Experts of a small language model: 4 picks a token, a softmax router.
Below are experts of layer 3 (counted from 0) of a mixture-of-experts language model. Rows are named router (the router's row for the expert), down (a neuron's output weights, with its number) and show model dimensions 0-255. Each number is 500 + 40 x the weight over its row's rms, rounded and kept within 0 to 999. Numbers have three digits each.
After each expert's rows: a language model's description of what the expert responds to. This comes from a sample of Wikipedia text that the model never trained on.

# expert 4
router:461448425484476534508485443512481463375529532438479507451534471436526461565503518507489438501552534565477454531505557495453469447535499480446518503497488535515487406524500494482463532449467529586555484486484452511496462415511542508470487457524493507488479521489533508398511472517459535527461585420550537536557528501532474500612546470474526488547514490471580512547519489489518483510481477541507468473501482448508526505512554535474429556509525507439452555495483515555458536486435517481516541545512444514517532521505565595495439462444554546472459484495434518528549474595483570539499447481424586456485496509533549484530480514485493554426524518495568484447519458558515478515507484529526465563553459513477520550514496457480592560557445501489509490471510493470523436575470558
down0:492509494538546514472535468428487446502520529521463446488486534438465530516478485514454477543485416530451474465501482482505465556550489568476462451496464449507533508420512479483514504476538494507500544494557422553492505532531462551470516521507460496489600500476413517531476447518509489524474603525473550532570534534490472480499568552527537530457523522547515498435513533533445515486432509533514544491465449520483463530537468477594438463437446463517479479506473523533511474486565466498532405474548494461504511513514539500560435569503510501468457512453510568397492531438490438544533552444484548513455506553451498529597517504550477542583533532528472476543482519471515478420572494490499552482488430532558477560433619509513531577469430513519515546474482546473483485439537439
down1:583471424537541478484521438451518473424522541552527508499548499521534467463491506510529518531570531510487466509518497452408466409492505493435459526513491559503491447501487490470397554492534498542531508507472530476518542567516499537500544573494511545502526529534521522529437479492496468492485450474544494442583438513498449475536493462525532470394532474520550542445479545437526567491474521513519461531540463453542552470453566495542469485489475512497474436516473478451484589467485464467518508479509507497526573456496477517530480448518531502451495537513460399424547476517485432567502572442524499486467540455567430523582443414468542617501457530514521431518524514543497490487555449466478533526562485519484452532476497509496444590458446542464502494486471416546500507493458461
What it handles: First pieces of words, mostly D, d, Re, un, Am, after line breaks, table bars or hyphens, as in self-d(escribed), ==D(istribution), | D(erek).

# expert 30
router:478473525468465472502472524504425457452491463404547485525513524516457539455529452454478470571560457554526466507461512470508426460432516437494526551467504499549470472433532501434489507505493534446455454457510490497587542480452509447482587488529499539532580475523431486540482510508487529521540529503543511475465457506618516439459483462516524499501522516482513421469522499482554526468447406532503435497492535478510525491538462425444486523509558402519492540492539518438494554610442530460420508539559463504496559461459547558456497479518581473539507529529506549546519527441538507525509478442514568526495524460493501434449517541428493448462474487441501424505506531559438514508526489564482562511498493524502447504514482528530571512576458491488481436476498535493431551559526477
down0:465515549490453429540450445476495440419448409482531432474519469489578496553518481518463478509586461475427492463496536518524542475485485451510462360499518457537497504542502452592472538466455538508539486543428509512472563503479512467558511502531495487492536549473501536453567504530484598487490517459570510522462454531530512445522433500603465534467481520514533506495403512455480473498458512583483408519530505480483490523567552510519451498552510516549477508521510526537432563466539515415534520527507505512539604506450506531541517501476575561508438527515496439471538524552484548496538452520454509439601570519484523486487578524508483558489500432525509448483478482498479531504477512461499429550475494453496517492534498487545503531539521472503500553526451497462544443488460538
down1:435493496522522515416472507482500473497503556519456472557490620540520533528434474456494403361518603500530518482548470536507471469507418491516488460530455463508547510550503460467525468478548478569488523515575518504460497512574544487504503475574515543467516511513533451497528434511525507510519533548559506506530486506493481474485534505510425467444467580550478419432487385516529502463493516474512450463520533451453517507427480434567579518546455565505507440549504508517475504476522563442516486466476518491472504537555438465506532519469506492479511496468511607446492539501474483459479481524540454558431466500461508397498472503476480532548487502479440497499555510512530520498526406523473494514541507515550512523527461516492512418496524531485487476555532549553536426522473602
What it handles: Two- and three-digit numbers and "000" chunks in tables, populations, measurements, coordinates and money, such as 400 metres, 76,202, $170,134, 84.55.

# expert 32
router:449451570471578458515470565503434457501573548452528527564448458512491440514539505456456466493497466488502524468477520502523449453564473504486427501518485532509507520511548513522468474462545576528488487472568469532552534564442518498458474546483487529568464521515489516577506492419452514515564513573553502503504439486490443501496477428491488485509464467479538493440516520535501499504488489567405466463517452446493555478557472489523438515487466548519481520500587473546566523502535445502438513485555472502463515546556506530478504504527532507513543591507477512471489443493459604468571472515564512488548495481555557536477508551488589478435518445478493447413517531433464414465534459503492519523503522535487596508574406496481504557522507562500492467506476470498618511513546524
down0:474560520563444551433502473477438547505509419508524473413522379456529506538533604546468503481450486459565564585491500462523460441506495411513464450449463441475443478502537557423531455442509531500502508503483546468473555487530459467530473508514580480548497526480466420535500447543501523477474524469495496496456462509449498545561485440516503502519526494481507439441526489553488517498532527501462515522536588479586463445475466476429582439438535498493566527439500517533497543490493506459479482489482449510536526469520584459476507460487470508507486492515477420538490449497485453442454455513545471446476498521497538507403457506409525434489456489544478579509534447486473548520553506461513475477483476616477486526512469526536560491502525519467441514551465530510531494494482523
down1:575484446536493414471500543511473534492513540453538500498480500458513526475473527523498547480503521433489482388501523479508536551461544487503405433514529539454479540520493429487422417432524530488550485406496587504528458543492533529528491523490575528400471506499497483499456519493508569524548515480475522519509389524460552556550408531549513509451453498489486530521484554595502548490487478501533476486552462496508521421468505471491455468440476558477524548570443441517493530495466546487473489437523464398508471484499484405502503536474511540522497511416483459525517509514525467517471507465543553496528495452528500505502522405558463457561481522529541561461538416504561506421464546484564463483481503521524455486517546509521557549472477521486487423490452468522445445469474473
What it handles: Last three digits of four-digit years after a split 1 or 2, as in 1978, 2016, 2025, in dates and tables.

# expert 20
router:428493483545465432552500494505450551483547445478506492475466518503520493459490508475440437434526495549467467501577565563482487481505541493510556444464462523507433447474504523475484439490523528575475520442526482520523536471547500464503505467461490555469517497481603510409511472518570524465465545442471493587501473536456515576554531442480466448501579562612430426540514541480565505481462473518383529529529457542442508442478510568483493453436492490479484531524527459478506511518471518490535482470453521541498507487510527574437499470536498505484478561548451488487583528528474544578457462462457511485548518571543442570501534498556466548480408518482552453481579499515476473544505507513505502583515514508489452517533489530485480505444565541549485442537473554464532490531467527
down0:526486493486436528504501451430513533490423525508485464471482416550566466510502445466512486581503485514543494570516488525509485411515547534519538464531515479517543480511445555520536464556507485573498538490483516480541542483429491471498508478464516491505493462428431507456567470468445425517524551473507469498530458545500526569474530486527426477560544470499474429515462440445459554587578492507471466509499443563497527502462576488484534471521523459483492590488443526416542527459508494471473449555504435492542494458492533525532478391428458485379468504497495480500490459550475533567564467521515562518487480496458469427520475543525495449551517504425531497535496481485488491542499561530439523504475517532428600523594500449497433449551458478505496527559488542515522520481557496
down1:485444547517551521492531572487537500468417508522506458422486493515532505480496487486506544457473463450544485464502540490460502482513564573473448447539521556481480507547578512548590499441420476472544542581573543544511445583502561498503538476541499487563518460454421477422497487511517510517406501518468549507534515500560492557559562536486470495484494492513526531554505520491427509510453519481529512495421484554501512507510527457523483456374510507522559520497551567534476574443561530553389521515473468495479502436489495501448448575519494476517563455532527426511539530539480477522515573478431554515536493411521535481551478530486536488509487529537475493567472462540510491542490583578559485492485451529467504463521504514452485509515525469510496444477492497394499492442529485
What it handles: Single capital letters starting a word, chiefly K, V, W, D, L, often at line or table-cell start, as in Vancouver, World, Vitesse.

# expert 55
router:450545542537477449535518495528459460500543513499493516468450542526445525490525380477520505441498536464492534555486509544466485431477539483453511552419597533573472458548550512455509490540501482494496534410489502519558499449577510511496495511521467539497460504472474511483552515426490533508542539482487451468497392463524548509494525477455553546534464509523497497432525500464524483462504498524469527487561557537510477468550519552464500443455474583484437481518473529496509503525489511533474503454521546524494474435509483463546538468473546530495478414535530500511399483520422478524527438505460466478541460495505426434475546564514435520522514525553490390539497488547543499523560454504549522606519430572438512493547459487495470464482440618541490470478558551438517491559472449
down0:519517592432481608459500516480487560547507472469517549504495526510527462436505493506487489490533479535615576446469471512458470483444478549575561507549463479466523474501463445497568513495502514502477594524516474505445485513490537519529524512534488528531468526491528424573475543484476496476574474537514568506576466501567493436430483487514467495510528520544509511502453443510459489487470514505474497550542376455475528447523472484483481491607454538522504494495484493403506527500485572475525517502519528490472485566542561532591485457479522470551472456454539553476545386598521513498547571454507451512483524461477484490532511480462531508508543518527527469525547524408548453538498460464547495519500501542496517426463465586493399544496564488516479446512503496562497525559500497
down1:500535519481482515542515481441486527580473509489536454504582497614583539510499439450433515519518505503501492502463471506456531467522482500500465498505463477499534526532529489452564532497533549490485565506518480450477568486546544471426481509481563520587468443525526525525434494486478388464524585559477463486498495516451475537407461556468495538495443479525527498523498523570433443420551472451438548552501544484470467528500547529455508472468546518552521535503432514540484487475527435510538556433524537386494492487499435411496496584434424490495527483542487584505500464490453477506463544550486402577524547464478512498532455551477487474458522499505471545496497584477487512546473488457483556549606512472499461528514423442506502489500524512497486461455529512497512461472494486
What it handles: A capital consonant M, T, B, S, K or H starting a name, often after a dash, colon, pipe or in, e.g. M-innesota.

# expert 13
router:541459469472390494482481460494474532501432535407510533455467519445504544582497529477507510541491438509487493500504548557502525565550489551482489445492529543488485508527442488475482509462456484569496463590457530530444517406472543481571475486527484463498537515500514481414522463426476534471439478523507516563467530545563483474464517535433539538523498476470561524512411514506587540519502510542518476534473462477525504550427508439563432551530458456458539459486493526492524506461566479495444456480463556532523420486484579506498506470500451503461522514458594501519488442536515465530535450451470531560467532477546531484434574479467529457538515525451534518580529393490408540501449535484458510437464445504530559511545478537517523543480557530554490490499458502494508506521558442
down0:479508525499487490501518456552511532508463517496540513525435511412443499536552533576515509572472389484563469473492485536478535525555512599464504475514503493532500505541447479512606510443541471505479550542543528531433516493508501496514498399521495516535532452497548541477431478576522495514508444530421481454503507482562433506419451429490600457485441573546532532500528495577500450503553471476485572467499517507525378523438492518503497510506475506501519501497517527557530438528488515568490533470533492394516494535456481459497514548538458489539481487491538524465516435397488545465458525455529468452466524535466486562479528452513545478433528501458566555509436486494469443475467534474556544467462524508445454502491471501496458501509517493521475558436489525588590471477511504
down1:451447462515582429454496537505500542458499581506462473534506511434573552524513538530490592550515529473521553562496495487592471524496548490487455438550526441546494396449494484465542554444524521490518536475499441510533522510465507502562533521493527442458546587456557492461394466559510505464532490484492518488501500517483525541443526539375429547516522466548515464531486413435554497531506480528525452506496506496443478506456528478474459481565447594503485497525469482456495379454527473521505463428493520560540477433466451507512552486457549572471556437495499514497502531487511455499536545489453485582496438457526489523527541505434518510518461451528476437478489461441467535506529456463521490517493475510486531452555509605528514526484558487519494508456502531462490516470522487
What it handles: Word pieces ending in e or el inside foreign names and words, such as Seret-se, Od-ile, Joy-ce, Ax-el, Gram-ne-gative.

# expert 18
router:500563505459548443534478478478442500472520522474534462477549487462516583536505458465515467557502506499562526487478563512431536448481430459500530425465473484570414440506467455468622447539477556481527504427509526521471593512450413545493474610509506542529474488491457502522517497480541538446565522439453499547484518485549473499499533447536494456490493469553536445503519510503523517415522467546514513485494478511488566531514456489460465436453548509557437463538561539438489478555506511505507507454537521457459523503439515517499522487519542570518524552462488553412507497523483431474467497460410510435538501507515520455411512540547539484426475436427536499468501541472498559519516484485462517528478447590539567513472530564425531546546503497468465437490512548507464507542502495
down0:557522487532461470487500486492515549451445511551565514429561471434494541504504555544437490496517464539454473494527436507459575471492457541462582514488512418513466460530443485505495505533488571434487497512438496542574495480499476450490529519422524583461477482493488495512447494506467546577511442520465505483496418552548524492494450556522531504549537543472511490511491528501491507467490539585478460544488452497472486578439480567493572478493535495547483545519551475440463527509562481546485477503407592504473527579518561537485538442545525574571472525520467445510522606529562517439515527507470561523544497555520438521475468545469573457482467458480485516478583538531472501508508494477514473501527538534473571450536489565485498530532592483531406496406512497459479477489495501
down1:437415452474478528524488496540521555574457537497554567455432501544526553478520370490519470467561515560474508469512567524517484503528544544530474477483559540445513576484461506466507600486540438533457519548551529515423509508400497516466537563504444509486592474510499581480524538445494551446528530463525535445489488470546503492466497512522518504517458425441482482507522535531552490500549467455445570551555504506508520478529539490539527570524518503522537487463468501530552492539451510478523467515508530470364494474475505506463486524517542503536559502468440585486521510571594447486498566507485522473579485528478521565518465570514545499529486475537441510541494566515495496494502486518566559546578490517503396592531534507499464520508459504485458496513506502470540501480489503
What it handles: Small one- or two-digit numbers, chiefly day-of-month dates, list and track numbers, and scores in table cells, e.g. "On 18 August", "16.", "12–10".

# expert 26
router:453510514542534550467490594480471481519506530500561400488552567512480561512504521505504497479550425511506445491567549514512496469500564534461587510558511525503562517506487472480475474558426495472488466549521555578466504492480501489503582450439497535475475575421515530456477524495446384524544516516511398455537517494479497432512497528479558518526479543421435520455556542439504465518560505520489493503513447454459492527504502415564489575550585453491433430511460467448572490494500492466531497562472459522470503449439487550548478439531498492476479488525517528522507465456573426485555465418510503497507454489496505452444517435522466576517458498516473483520443507514548500534479484484440524513493454565492512480491420487495531491507541481564485529454549471590449490509532516
down0:483503437528542461530504405475425424519541603485566537522477527494540540485438455491486562506419521497524515439501528467539506464477521489430454420515470517469505449554466462568497499491483488535472449501457486553559547485541519501487456529516495470468491533362540479515535443402533506494458519533487510481534489478485552555472520581577476397505537529533495496503460546498523535499545487559494546440473505429434507570525496476501438503511496488484533534487518513486467527453494414488530442495504486506476623522435486499505536468479444548519519541509437566504452457568592469488515550521488478451495492514529567512498530437562506463490528467511530427450529474540570473465560492494506448522457470483456495497508489445552522435553549483503430490450530460483464484507510471
down1:486469422424439473510512546531437517477495473522521473495565468446539446499429582572536531489496523521506456477489532432465513495478547456523546419488407485541523524529425562544435458520622566557541533490504507445489481480492544518430572561510520483495448434456557482515508498535518527545549489538453548553533542494447548510566494526494598476541478515474450475519425491514499431544485532485533438535540431477405440447460465476476514490462516470478411467487487476524504504482450522431538575522525533509488510503503503516536513479423532497505530518479491502548528417483468466509532535440512400556387461495566451480493517530515480577453473482514532515486559531509528498444539491539477503492516544471515510540490540474486503482519461493447470477469464497550466484467475528
What it handles: Place and position nouns or adjectives after the, such as County, River, Street, north, upper, high, semi(-finals), central.

# expert 61
router:512576567522510534475542540504502488509529454505516458473517528521495401503416540603510470482554480488479501503464480434481517568575427461495507513471492517478531507430484509447498417528464499474554490480496463503547423514555490538498507653464527495486461417456560487585467537493498505515501483469576514511504459460479488475467559449561504532490489474577468523436467484476555427428565468430517579486462506569556436481525513563487550517462531537521531434548527433542502532443515558489514481461540556497479515494498539506484535517542502466502503475502444491502477487456450446432531514516543519532505542441548493503463427492521452557495486576534460520541506513480543497506518517489477481507455543532419473536559567412515473546461492505488516515473464482513392512519532550
down0:566511510447556503465513526511493522474542530450478522489466531520525531443497425483498461520468478480404438496519489437484560495456521500525471573572407548469494487540514476512459467456472445536540480553506537528563502497483480517505524525505436509431514514497418531487534541504456487460493490484426501572538514555483446528485514461570499395437549548444450484541543481527479580450481486539507501463471476547502477537400443540594501470551483477494510509450509507475571510489557485527552555471455489480500502510564442542521514509507392490512492550553548549483438511498546575619494509450510542500511495502531514465574521547503552520474511518406550517484503510535554509539494468564529511507451448505526558563419536512488551504496455475566506503573552534529479522540570519
down1:446610512536478551551559532541528539520546626565505502561563545515490513517471508495468513570413489479579518519482472490477542449515464458521463485489476519488493567484428506495529579536497498525580481535489519575543533456491487495486547442509454502475506546515522489552482553544498491483430512475469488474521554535516497506507507491542544532460566443504546507485534488472531471497464438584569499521533495548511594544490478507566495647511527487512559549436547509475484534501538470471541520533494523502480456530520524480484433468402566493488507513481551543407454465513491548515507568492508528420428483507488438455471602504481522521516395512545531489481481531470469476477527493499547453452475439473539563523500475513525495520575459537461494544499506510536478435536478513
What it handles: Line breaks ending infobox fields, list items and table rows, before the next field such as Coordinates or Died, plus See also headings.

# expert 25
router:455509481437590484535483525434516510481479466509481548505429581495531534452426517478553519582375488451473446448533539437484560544484510563509520540510483466502543564501470464472506504483454490434555501530509506432494552514495478481496496506486503506518487517470469544466486514473530445519552420493451462464478455474526490409507495496405513470559451525507560572530511433488560562510491507486555475449514459530533519574501455476490477511523504446621496504585534429508501515438507517432480481469502497504546408458490460461463536491492408452449490470515504474510482517509457559562524490534571510534546535516557513445495557489503444464526549506504457515538474433512499559538475518486505587551560502532464517554494465463428517531439509501582449504534483539460554494542523507
down0:504456455498505526434434585497479511442446509492550520524461504487452557493468463433477475564504518560492592544544480452501528463501431528517462592439480588543405474510625440527516537406499433460469444499446488501501434459516496456526498546518500476460561474492497507561473512451460501533400500510511475520522485506553445517471423515508447525480470479492522443459519482506478555480444509527563508490424484509554475512449471519460487533518499430523483584493565549490586533534495449521500531502485448480477475512553442580513493529512504435497509517434511484472596496432537480440535492453558547501486489435536523551559431497502526504477475514498440488499515513505486515613529505541496516521504444492483480484508434520427534588541529496493540506483482507465454491500469510
down1:519529504533509493566539488432520529486460504542507459521489484457465572550530504511591480520494426572466431477520474510535450496485563472490483502510499503541516528432520512492551506474663506463506456459506587443513476496478469487551471497524518494499470519466414470489487443517527537518503543482459517477454534494431392516450517483517509455466497552486474540485623448517512387489505418472440509618457486488540484524533536531473466507494477559477559495558550592537506429542429434472442483511450450520464534503541479461527536524533478555524484514478566451576594452509556528557524496531497534477458521461539485494459495493504417488516520481502492474486482522464489477457446490427526468544507487516490500460583449515504517468507478510420478512528526483468477480537552480
What it handles: Pieces like er, an, in, en, son, man ending names and titles, e.g. Lead-er, business-woman, Dyl-an, Papaio-ann-ou.

# expert 39
router:457470552487501497533532453476474494504452537507489529509495603512512598389530510492502540444487495532491533500502586545564574505548413439569508527570503534492525549502458482556512492458493546600449505465474566546526566538438533485511522463484466526545445517506498549474492492494457457560574437504548524531497520536507489481486536529463421469529520496438538511497526538499451559494494518528522490484482461476473485527487524476533487547500539530515473456512575515492549529508503479477506544513411510496495495492489523482514532498505439444503509494544572522504504499608535516494549496509518426606548458500568549466587504490539521427518519556448488587480502402518491517470513500553481537470537450467578530524475516454494491534525578520508514500621417495571479438470502465
down0:554561489546554444443498485433567515538490407588522584532566560498532529455492543544535488465583468493554561513474523532497476503522570510531461509518588524500456499458548522529497525507519559514502505463479502491504493516498504511561557450457490418549442453527493516518476496452461471492569525521516457480499477500416517503502543547490525509504440565522508424468497432497388445459507480517520461521511504512508418501548507494482490505535414488452471451535513542561550492512513530513528600486526508492540493501456522589490447439453477511542505473553504483509528475528535448506522463520459451526484440464500553502520537468527457555493474438432524472523574552505462414523481366481492519502446507526422544467494460488558481503455534497482524572504513546444559530546517553
down1:523555491468481532480486451490544510500515563481512518493490514394497491499496564482461521467560479462434448466550538499503506492524459562529548502546493537501495497491528505534419601511470535510533443529476506581447555522549457474487556476456437506501558564493532504470520524494488502491453501516548453532479534484516437489442454553451487490517459514496483563583468499476457524474423538471636504453450502509446499403486501446518501579502486490507472485521503516451508485538515497547475474454523478482554548479530549481495498495457521547479484533570478480537463537477439483546533610529417420523457454484513428480505465471439548479495440418447510466526456488571543521500497453432483525493537415546486567541546502396496484491490551503502449519487425543500428503552540431
What it handles: Mid-word pieces with p, b or m, such as ap, ip, op, ep, em, mostly inside Latin genus and species names in classification lists.

# expert 21
router:453465575452542496547458512485533461476549508474448475591472547563533527484480474478521462532447503473553463466600457507486526499538491496523569515474462415525498557531509501468472497390482450503460500494528495522546537538523526471505514506476485524398471517501484561503496481488478519449518408557456549596526507491560502482449636476495454448573501497473487481503496474552500488485455507475451545484469422503421483485536446431496524578554474513512590489413518479546501507472514494489513498499481553477496488475506483484581513465523530471476461409510480562507524436471460545396482466469471533559568509521522540528565511538440543480498546532481487570488511459511461529518515444489513531484488420469492483533476579411554553534493481533516526456552525474446460475464527488
down0:467508506551615453509495513549512502513459468492460483509499469508546516498407492509472511498513511580495464440509459481487476525435479516462430565481521481491534479423563441451497506451554488532516531469541424408378515499487595567455517539503479478439480489478518489595538530524491544463526445480508439501451528548533417509525527531462522480497495468470536513539468447500562492524475407432424430495523472493492527517524484503439538506499448518506496577552527444548537531435494483558507470501469511471489457489452465476545471534534460494529528534513577554532529498494511424462519592480498453489624540479463534482526520505556561500472577480488465515557519506454506534398538557490452437521514447492512468534534449514505518462542477465445506501473481463521576475501499508
down1:502433489532564417485500503526483568493516556545467567499539526509547498497527477557524521499467504514550520482543503527488546468426470450503472478498543467477511445530410527505490570497573506409519466547483442506507502565504532498508442551461518425505526533478477548481476526542481532470527458505455546575535508521515518457511437467485527462551515457482435543553475513502537566494505435447508452502404398509470528478591473539480469530559481474511529494454543509597581499588544476509514428489503498608453469525441442514481531483508485522467516442476436490479503467402554534435511523470504551586531483486483515541551550467511493472477464464555554551477496507506495521526583441537519488494443484498490495515426533548555534582545461516508537476469517559473464464487526553
What it handles: Mid-word pieces with c, s, g or z after a vowel, mostly ic, as, ac, os, as in part-ic-ularly, rele-as-ing, capsicum.

# expert 7
router:512569603500511536518517496491476543561429521508458599516492443429488550465532485473564448578513549536536534510526549499522459480538506533454527528485532560471498553512471490503482510513507533492480503589465528561459593523499550427485457490489457446533493508572502537433495409488472519427461454478512441515528525588540482475484537539491500484510433598489498454482507491443473501537509539482534489458479494493496476518483394468574470558511606454495477486462507419470492499534544548476415532552518463486480500526516517538486459456534448422450498493498467528492461528479535428426487450495537433533525505479471553492421531484476572485481445560440517508567496453439555479526454514529432537484531519551487513484504516497500519538548591474538436451500477488477453525482508512
down0:533470476512520533509555576446488499475460431460475533440456550492438555424494506516498489479539594493550503484483447498545436572530535502553513557490502550483519476506578461473508516479526529461544493538549440488542512470537540458494533485508504501522420451506390486571492498486532601492592493436493469465497482427563482464516502555482460442504524496501498505504552475470468484524468432480421517538469463403430555497587492553436455468452513548538501483468460502527447453493574531516432503498478498510500474458531557466490480458508465533547507509472475566420497485465510537506496505518485564513562505531508536470483474446516488468530509514574531594521497532512522488522558472421528514541619527514539460502583471482443523443434492542497534526504486473539574457461493541
down1:479495521516450440438540453563563560487544557560463535538513544513488534488515438527520455579503557528522558441520501495462520580487498474439524404479449486594516510488483470531523480484515465579487480523486456435538519571567487608525474435479445435497572467461538557492511476562487520459535496546496411484499500481465509441548499519504504462470497476539476498483476445464495498523460462510520453480474554473517488544482502567565541464478449534507484564445597477476464511495565535478520482497416494492454455562476416483480494484486490460441476491516542543455458524527568587558528476470445514541468489495465522485546533459463452465539427529459513502471536441523517483443559527468484404545489455473473610520500484518542489434438490491500547525510527528534543522499466498
What it handles: Word-piece syllables such as ite, ide, un, ro, orn inside names and words in pop culture articles, e.g. S-ide, Qu-ark, Whit-aker.

# expert 49
router:489500546453472585501528540505463460527437481467542501516561483545498456564418464460497482483493461462556500424473457470551544537491481451505538415477456442487479543539532454527504428505462498451545470497496513548531461538483468459499512504444492586522477505505511482504541465452440523565535549525548452531545458517556542460509529455467527569518430534494517496523477511496532548496497537501558505553557496541483488467549467500497489540478557505460505445487402477494509475432459592452495506537474406549480617489485484398491511459489501502477495499524538471497385493413498517482499465512437508456497544579463557451462556511462468579477574517483465499531511469462522473500517472498524493470499479532492509541517434396496518587513515514557543467469564511537407512569472486
down0:515547463577547511496508480487454481470530532484453464453485552480490557472477495525474450539523445566528467571512416556464500484553513579420563532501532499496473536465600547501469456457483530469474463472446538510544514524472515487397555465505508544461572517478413523495436569485485468471516542433528451468521495509502468439444467497538510410496530496513544470487448608534421498525487446517484497509552507474536480556480469467504508487510593520514458541474559478501458541473527497485499462518522543474514457515529483440466484562498461474514501556578502588454567484459559510488481493487537537528540506503533447530484495512539557503562486455531466452489413556483553458460455528505509474535565435422535461521530447492504509535523553473499513541494454386481551562431499519
down1:463475542477476471636572518542538516573496444484509444491500506481510517481589493534511470479411495539550480538447434497498536483453510445489459536487519487527501481518472489493516485464470580595515473547556502551485511503488525448436538484561483484525549508464460529486525448552560588486536458447444514519420538434494456507473484539482480522460418527445501530532462533462508469564453497500483532488515522484496400566475464538452484538556577550605414494428528488567436491547454439552480411413465492443511483436501519436477501558489512492511467530566521507450495535567546495484526532478532504502541492533442528512508470486483501544515553530500521577552510519561456478497487505480492518584493488509488488486454521517394481499546477519514537488492534500496512439483451523
What it handles: Adjectives inside organization and party names, such as National, State, American, Royal, Republican, Public, often after of the.

# expert 48
router:494500487519486524515485512510513518530592516461550532539501449524529576528413532552411483513488473440492459479449462472488534526446565484456449485457468476500523506515520482544531494539539535463481520464475410531508439543458439627511507512501513454476486504435500517487446555458553539473540448512595498496493452496485481549502529472470522543506419492575560532492415541550504393478542476472531559485505419516523429483527463534460449445536452487446558530548536454571497522449513472439475452446554544469477451454491554519489524509428503491434541477506482473500530469449511487485481492458525464417528454557492458484450468529449486510534557487580517550500546456434427478438527513495489514415513491537548540498536467499552492479452476417492460498524489513488520526418525512
down0:465471431551449503489498549515468530428506495440537517428472382540525474429507461501466465491512434475509466605535494441476460498523502474490529579525520498486514523488416540543576527472516495492531466487416488584517480488567486482497548471501504519490510488546533598491531461499527515536519530482523487473494512483529543519507554462533470469569476587483562492467468476497461490515517578549458484559474496484455525504524489521536464509532563574476502546480487470486498458517544522523478508544440428515554446529455526501464387557503525489519513506453472497456512432500504527578476527535491549450563524565473574512431479469527463489468462436573591502579455485478579476489504501531511456510542435474556462515563539488496483470559509531421470514472444484493518463434427437
down1:490535528529545485439546523517515525497545495399548479527496473552561495506474559512429425539482559385502478473489451484493467404468538546562457547475537469371521580484541513494487457492475450416519440509533539491559528461460481421469513470486460491480489507520459481525528466575526503474519536508532514492473459561533520501511580452561511481480550516525477534465556505538483521487483503418487499434560541436496466547619495567519402485506462515487525523522555491538497512514568470489483499547464468515523457511543529571450550489448500520468417574455552519540494516483515566473543523477490454482540494475533481460488471474459494541585442468497536556470515448490516529458474505519472431534515513527530469531511480497464549483539496530400476539504486527468459422504517435
What it handles: Line breaks, heading "=" signs, and biography infobox labels like "- Born:", "- Died:", "- Education:", plus the verb stem "appro" in approached.

# expert 3
router:536497506498583491529498477498475545394464516539473521598485522523525445479451460521511464549485525507456421491541500482472512515534413540462507530460483512487527511471437510551455576541502482510511507546503478440453518549464548457524534539499457480527472488488440560484550498477541496532508498463527452527421606451530483527499533440503507454553513411491528462545504560534505565571473418443528519475463501544488518489443490439473537498512480492536452477496425466495540518467474457534438453502491552416537457522457539608503568418509439428437487591511560535514563472512572523539473525522482496534507485519594530432477557496521541467468545481463452508578520515529543580535492484526482476493484427452556486546508543530480500552480564487540462472533501477473509454510506522
down0:566509355511476532435516509600482559559514471461511508511503515558546550489540555518533453430501535493465538529507425579480443441447561505529518449516533434530532428472470492496478452557501557538515485522546525540546487429583452505443492442568417556484498520503532550508476565482500509456440478465486477498496481498400490442520490531498481465532543537501533476533465491558492507511516527490497498488481491467475483512454551524527527509554506460483527538448475500504529528564494421535497490557503465428575566516482459499502450450501499509539524482555497524471426496402515530459537423524502556527478426503475561489483438493534419541460451504528512459527443562584529538526501502487545497529480528511546470454532444486490489525486515496526398532489464427565521491519536465
down1:553535537410433508480499467501485541458552474489541480498526514513461501494568486540398507463511501439502492524457528497472493484536521490477565479494504478533436547563540420543451481524508473487466525506453478552470450495500501557429467419451462520464537577509508496458503522532430451452481572539453501491484505588488527460591460525492513539484490510479514475434487491404477532517471534459538473502475471510500456471450442450449560503491504500438500491576503553458502542563580581516526547488477476502533487513524536568499439532535530575531516522488419542538433496530484501568490395422501484483552438555455523477467475506559473508528533565456439509453528529549496543468489543463489484489415444498502572502561505514498437462538509510535513537459535511542580520473517596
What it handles: Mid-word pieces of a vowel plus l, d, m, r or v inside longer words and names, such as Comp-il-ation, fulf-ill-ed, inter-v-als.

# expert 0
router:587568415522437470489534493536494496547598475485482514479597500491462520557442550557501502508524445444463473469468469504505505531434531491504448474442469514497448546455505516459587492505459482476525502485470408461521465519447437592498565584473508451477480488472600485517497561475509530509529436533537526496455438492453480496482519482537552537524472495534516447453473543534499463450497533483464601526516430558540511519516476504482564489463481464440534557441538453466487515436531416540504564434455465494591524479506504453544556548497501462463497445497486539500454459437454515468468510458517452441550458477475507476443503518505470542511495540530508529464528473401461461465527520455521466453479486537500525504496489496628488479416441539484450505509481464507506482470487505
down0:444496548540422452470564492571479483475571533499492493457449497484445483534464517499511541474505518525484526474456460584506555414553535498499414492504525494485551444457503502520461524582463545503531546485473442550541508449427509505468401457491563454561465461559513542477546484497483535564469415535466548479445521497503549551461525506503534554533491529479432521516503495536482511498566512449501557453468546482484424539550488494581426536513481483533455508516531550455552479528469497426545495474447492438528537551523552499518587521545500457495433497481479509455477570533430539499495445475505469512474497509484540471435551458534492448401470549531476465516580488470586525542529535507454564448499491454451523517526571550465527499525445501456518560475555505496493537475433509
down1:515476563548527532510523468533532398491501525524510479488416575514579510529477462518530484484531621536521501449496524534474558482474507553521560472484508500493439531547470422456466507507506410494534507574468510436527489435537544520510457400483493510538522542519542522461506507464491532492521489549508495455457550507442510500428472499458513537512502550538487575523530520534479530481471484475481507605467446507537516562482452490539566550472503562501524473411466516488488494462551501550421495474544430526532487490551503458485484585558592510498490561532486436520532459450440465475497547491525472565450547489497581551535450492551485494553470512424469463463485454389533498470511494473567505526518491459518516507469506502474526500484440504515566541560410430479510448439528522
What it handles: Partitive and nominal "of" (of the, ation of, ing of) plus colons and dashes in infobox fields, like "Country:", "Opened:", "Puerto Rican".